Experts of a small language model: 14 layers, a sigmoid router.
Below are experts of layer 3 (counted from 0) of a mixture-of-experts language model. Rows are named gate (a neuron's input weights, with its number), up (a neuron's input weights, with its number) and show model dimensions 0-79. Each number is 200 + 40 x the weight over its row's rms, rounded and kept within 0 to 999.
Before each expert's rows: "mostly gets" lists some tokens that are sent to it at least half of the time. This comes from a sample of Wikipedia text that the model never trained on.

# expert 31
mostly gets: " T", " L", " S", " D", " G", " R"
gate0,207,184,269,234,170,147,165,223,198,219,193,187,213,246,181,222,210,199,190,154,190,134,225,169,243,114,200,252,209,177,254,262,185,280,196,229,197,261,250,279,162,199,220,206,195,241,176,180,235,201,241,217,113,75,214,162,201,118,173,208,140,111,200,159,179,140,196,172,207,215,228,118,182,123,172,170,194,267,243,240
up0,178,185,207,160,172,205,144,179,224,198,194,162,214,243,177,234,163,213,169,155,217,151,226,219,271,187,188,237,144,204,179,273,205,285,201,186,130,238,233,223,173,225,211,200,169,139,198,192,234,168,212,239,147,154,210,190,211,186,165,241,179,113,262,152,245,159,212,158,178,205,214,185,206,132,178,212,199,200,221,237
gate1,192,236,215,261,218,234,180,191,271,172,191,214,207,216,216,230,146,184,234,286,223,151,171,214,246,134,256,187,192,213,201,199,189,207,184,199,223,267,221,146,230,154,214,168,220,165,213,243,194,186,135,186,246,264,217,244,216,197,155,257,189,173,279,156,231,261,226,235,196,217,119,206,256,276,171,185,149,127,200,168
up1,208,204,219,174,196,160,215,239,150,205,179,147,224,184,138,160,206,235,179,165,134,238,265,190,168,230,101,266,150,182,178,170,196,197,261,186,223,116,205,239,227,222,215,221,206,243,241,150,196,216,228,197,211,166,178,213,134,176,244,145,278,231,157,212,203,194,157,170,177,188,272,198,120,188,228,216,191,233,213,230

# expert 53
mostly gets: "\n", ")\n", ".\n", " then", " High", " sub"
gate0,179,227,99,201,249,217,153,143,203,189,201,198,220,141,117,205,163,195,176,259,214,193,197,156,225,267,174,134,248,199,129,234,188,235,170,224,239,220,173,214,240,229,237,179,235,218,203,246,186,106,253,153,185,238,138,243,212,163,224,135,171,156,219,264,228,182,240,217,114,254,100,201,182,179,228,186,207,167,172,226
up0,165,206,126,163,198,219,143,203,253,185,160,159,154,216,198,224,109,251,219,238,216,181,198,183,208,256,190,195,204,159,185,211,169,271,230,189,288,248,215,153,187,203,249,145,188,178,222,244,190,191,232,214,285,301,155,291,187,177,253,183,239,154,237,285,313,223,212,151,126,222,218,212,168,255,216,166,194,158,132,232
gate1,167,164,199,235,203,221,90,175,168,127,211,171,193,175,204,189,178,214,252,196,220,222,195,175,200,226,203,176,155,236,260,244,253,185,181,189,229,206,133,260,281,160,285,198,227,324,237,228,233,120,247,165,229,220,179,162,219,270,263,175,218,225,195,165,215,234,238,190,211,187,213,211,166,161,226,180,248,217,226,172
up1,191,247,191,186,223,162,146,175,245,161,109,145,156,207,250,210,149,175,179,230,195,180,233,188,205,252,145,234,163,205,125,228,199,201,172,186,163,202,157,113,81,259,190,279,213,121,226,178,190,192,122,148,189,232,231,245,148,174,238,232,155,163,165,232,185,189,156,256,189,210,269,167,156,219,228,174,227,185,196,218

# expert 12
mostly gets: ".", ").", "\".", ".\"", " .", ".)"
gate0,278,209,201,261,127,128,194,190,222,102,177,182,188,113,220,165,137,205,227,189,145,115,273,191,248,183,209,182,175,184,194,209,191,186,201,206,244,255,178,172,185,206,225,237,220,146,200,206,172,248,115,162,272,234,160,189,142,191,214,148,166,227,205,149,200,183,248,211,139,193,146,203,198,212,210,203,221,136,219,230
up0,190,171,233,189,231,313,221,175,145,244,172,283,151,163,156,184,183,247,209,236,184,280,200,256,209,189,283,195,146,139,143,228,274,224,153,210,209,171,190,252,192,157,121,201,168,129,213,227,128,241,187,187,181,165,169,159,215,165,228,212,229,217,193,178,169,160,192,299,190,251,239,202,176,221,210,168,156,261,228,251
gate1,185,163,166,181,188,186,193,260,194,313,189,190,255,234,214,211,221,184,253,233,244,241,172,206,205,213,172,192,279,262,189,291,182,309,277,226,137,250,186,197,214,197,212,262,235,250,199,198,241,213,235,179,102,192,231,141,317,153,228,234,189,245,260,169,175,221,160,232,216,180,245,253,236,301,204,218,204,209,244,221
up1,177,216,220,195,193,212,212,167,176,306,214,170,277,224,189,205,228,259,228,225,198,192,137,259,221,264,166,160,195,233,241,291,194,269,213,217,203,204,159,236,214,121,240,218,248,237,218,152,226,293,221,200,88,203,228,75,254,183,226,240,192,210,236,235,139,248,154,265,213,161,293,334,200,238,235,202,222,186,260,238

# expert 34
mostly gets: " time", " km", " name", " years", " area", " ft"
gate0,203,216,218,211,126,221,144,149,182,124,146,245,176,203,191,188,231,213,194,98,180,190,162,157,189,183,224,201,210,218,248,175,150,216,246,164,207,172,203,139,195,188,182,194,182,138,156,159,224,264,159,134,123,227,207,171,270,242,164,252,236,168,255,229,107,244,148,272,252,214,215,213,290,218,189,255,210,204,248,342
up0,222,255,207,199,93,174,131,170,211,197,211,164,181,210,126,178,205,198,275,198,228,162,246,231,147,123,142,247,255,187,191,263,144,164,105,263,211,190,157,149,193,133,165,235,211,187,239,203,200,212,284,203,189,207,176,148,211,166,174,238,228,165,166,170,251,213,155,236,210,246,147,212,200,253,171,165,177,189,204,183
gate1,268,113,267,247,181,166,199,219,198,264,219,254,222,215,281,145,131,142,174,251,171,155,186,159,235,183,147,135,173,168,183,145,253,151,214,162,163,269,231,206,137,272,214,231,187,146,196,198,178,195,263,187,265,183,257,229,208,144,186,171,201,196,210,172,252,235,174,200,233,167,171,221,243,187,106,212,180,200,142,219
up1,268,132,252,223,204,159,186,205,173,262,254,266,212,185,274,132,150,156,181,246,163,160,185,180,249,224,167,88,161,179,173,149,261,128,221,178,150,230,218,211,129,287,204,235,179,153,216,207,174,202,227,162,240,154,275,213,197,164,163,174,186,217,213,200,242,235,160,201,223,172,184,222,242,191,135,205,191,194,179,208

# expert 63
mostly gets: ".\n\n", " |\n", "\n\n", "==", " |\n\n", "==\n"
gate0,239,229,193,200,227,126,160,122,206,270,184,252,161,247,254,182,287,209,281,277,212,130,279,193,191,159,188,223,184,190,168,166,162,276,192,109,190,178,193,186,183,234,158,220,171,258,213,241,209,237,227,243,180,198,269,195,176,186,108,227,204,238,172,177,230,178,212,133,177,145,167,214,189,202,247,158,190,168,149,142
up0,176,186,154,208,148,213,199,238,200,245,143,187,226,210,154,254,200,167,216,190,229,195,164,181,245,163,201,197,202,213,149,179,208,262,271,193,244,139,230,165,135,228,197,168,217,228,146,143,219,232,92,130,165,189,224,181,185,210,194,140,208,197,213,191,225,231,161,180,241,163,243,215,199,229,252,244,170,215,191,163
gate1,141,162,127,213,153,187,176,258,262,263,225,254,209,180,233,173,178,189,260,122,185,225,203,195,221,163,206,150,238,150,253,264,176,204,164,170,196,118,169,211,160,171,204,291,153,199,170,201,233,118,187,170,169,212,180,193,212,258,215,150,128,207,189,218,260,116,220,208,187,200,245,151,230,204,193,182,240,137,184,226
up1,142,227,185,151,177,174,161,212,268,328,225,204,230,256,211,175,168,165,231,142,195,215,225,219,124,158,290,238,216,146,154,220,133,237,221,164,222,190,210,172,177,169,220,242,258,175,202,221,256,123,177,246,166,232,190,277,199,239,258,140,192,164,226,220,176,137,153,209,102,241,257,207,146,236,228,200,143,179,220,205

# expert 36
mostly gets: " of", " New", "′", " United", " South", " North"
gate0,147,230,272,270,249,195,176,214,203,247,235,204,189,244,153,216,213,178,265,173,241,168,175,231,235,244,186,171,148,196,242,215,145,265,197,226,206,285,181,190,210,117,243,187,219,265,117,189,182,171,254,242,115,201,166,209,250,182,191,141,202,144,119,221,233,226,252,156,217,160,151,218,235,217,200,292,221,167,172,184
up0,288,221,249,241,169,242,128,170,157,196,204,221,175,201,233,187,207,175,213,186,222,173,135,192,311,205,223,198,115,182,211,256,148,220,217,201,232,227,176,227,136,243,255,206,126,261,195,224,231,212,181,237,147,229,119,193,214,248,160,187,202,205,251,211,298,204,191,152,170,252,207,189,243,171,204,163,178,203,136,234
gate1,254,154,195,267,123,255,194,142,194,220,227,193,220,209,153,181,213,244,113,220,250,223,174,232,231,263,211,214,214,241,225,205,198,190,243,237,259,245,191,161,161,173,156,280,108,134,127,177,215,250,159,283,152,216,228,179,234,198,212,180,188,176,239,184,239,257,245,189,201,127,234,151,228,174,204,200,131,148,188,163
up1,205,266,214,121,218,225,241,161,164,220,169,143,211,185,229,181,188,196,199,148,128,143,198,156,225,127,184,203,182,161,190,129,161,233,222,187,219,233,132,106,214,256,169,233,217,264,216,227,239,242,201,189,212,208,176,186,186,122,260,205,206,237,259,174,192,230,256,197,223,172,200,144,177,207,236,265,101,214,277,151

# expert 20
mostly gets: ",", "),", "\",", ".,", "',", ",\""
gate0,277,187,256,180,227,181,219,197,187,222,234,151,153,201,153,275,223,186,197,207,146,201,212,136,196,235,188,240,188,208,181,164,95,184,223,150,177,221,170,174,224,220,208,237,178,212,136,222,186,154,219,160,216,175,150,191,196,164,248,185,161,162,159,188,189,255,204,191,124,121,201,213,154,191,242,206,160,169,220,292
up0,192,184,93,240,187,239,278,141,185,244,228,133,240,141,176,150,196,233,174,257,180,175,149,262,190,222,238,233,226,219,218,218,241,176,168,178,159,171,181,138,157,119,270,203,223,200,252,208,158,230,249,323,172,227,219,154,186,167,173,188,236,177,163,213,154,258,243,209,174,256,232,172,164,209,188,166,163,221,218,201
gate1,218,226,174,217,213,191,205,186,161,226,196,264,211,230,258,253,240,186,216,144,134,189,170,112,220,142,187,165,185,152,150,187,159,127,250,231,246,239,216,190,158,157,212,208,223,271,192,156,234,209,179,167,221,157,186,159,220,156,189,169,203,215,208,240,156,181,242,195,206,121,278,194,113,171,235,237,300,176,214,220
up1,180,175,245,182,192,207,195,179,249,166,240,189,156,134,209,200,167,123,230,215,157,223,186,155,214,281,207,212,220,201,216,97,213,221,166,128,141,265,217,189,207,261,115,187,215,164,120,167,208,118,156,198,199,164,210,214,260,213,231,210,272,215,197,243,173,187,251,207,252,181,246,187,197,160,228,172,246,177,126,159

# expert 16
mostly gets: " to", " by", " would", " ·", " into", " can"
gate0,242,178,244,198,220,183,148,205,240,190,198,235,215,307,141,170,186,169,149,171,122,243,144,93,165,161,273,179,201,191,234,172,187,254,150,206,218,201,234,112,188,254,151,206,207,161,161,169,207,159,140,225,173,173,166,227,174,211,159,232,221,216,134,233,121,247,171,217,202,210,220,219,254,191,190,214,230,194,123,130
up0,206,151,213,157,224,147,167,208,224,273,260,247,202,153,157,209,92,199,231,245,234,200,197,182,245,140,216,232,168,169,213,193,220,182,158,151,214,293,212,259,175,174,177,130,194,215,203,250,190,261,230,320,192,218,193,188,242,216,221,274,190,219,200,242,126,146,135,197,167,211,236,184,137,248,204,154,260,201,175,244
gate1,269,237,201,136,208,193,158,154,277,199,217,232,174,260,168,184,207,226,182,228,158,222,183,193,234,245,212,285,178,233,241,204,265,170,227,208,246,141,223,133,162,151,264,244,140,205,187,118,240,220,254,226,121,181,192,229,248,244,172,235,166,207,171,148,213,173,176,178,143,204,212,267,234,234,204,235,265,231,169,239
up1,169,223,170,185,216,263,206,242,174,195,263,175,222,246,230,209,204,164,244,244,221,194,185,237,227,279,232,229,168,211,211,233,141,171,308,129,179,221,156,233,208,200,256,256,160,167,216,141,145,185,177,198,219,138,250,184,196,267,126,177,210,195,249,243,263,193,170,133,209,179,224,160,215,159,182,173,186,164,241,205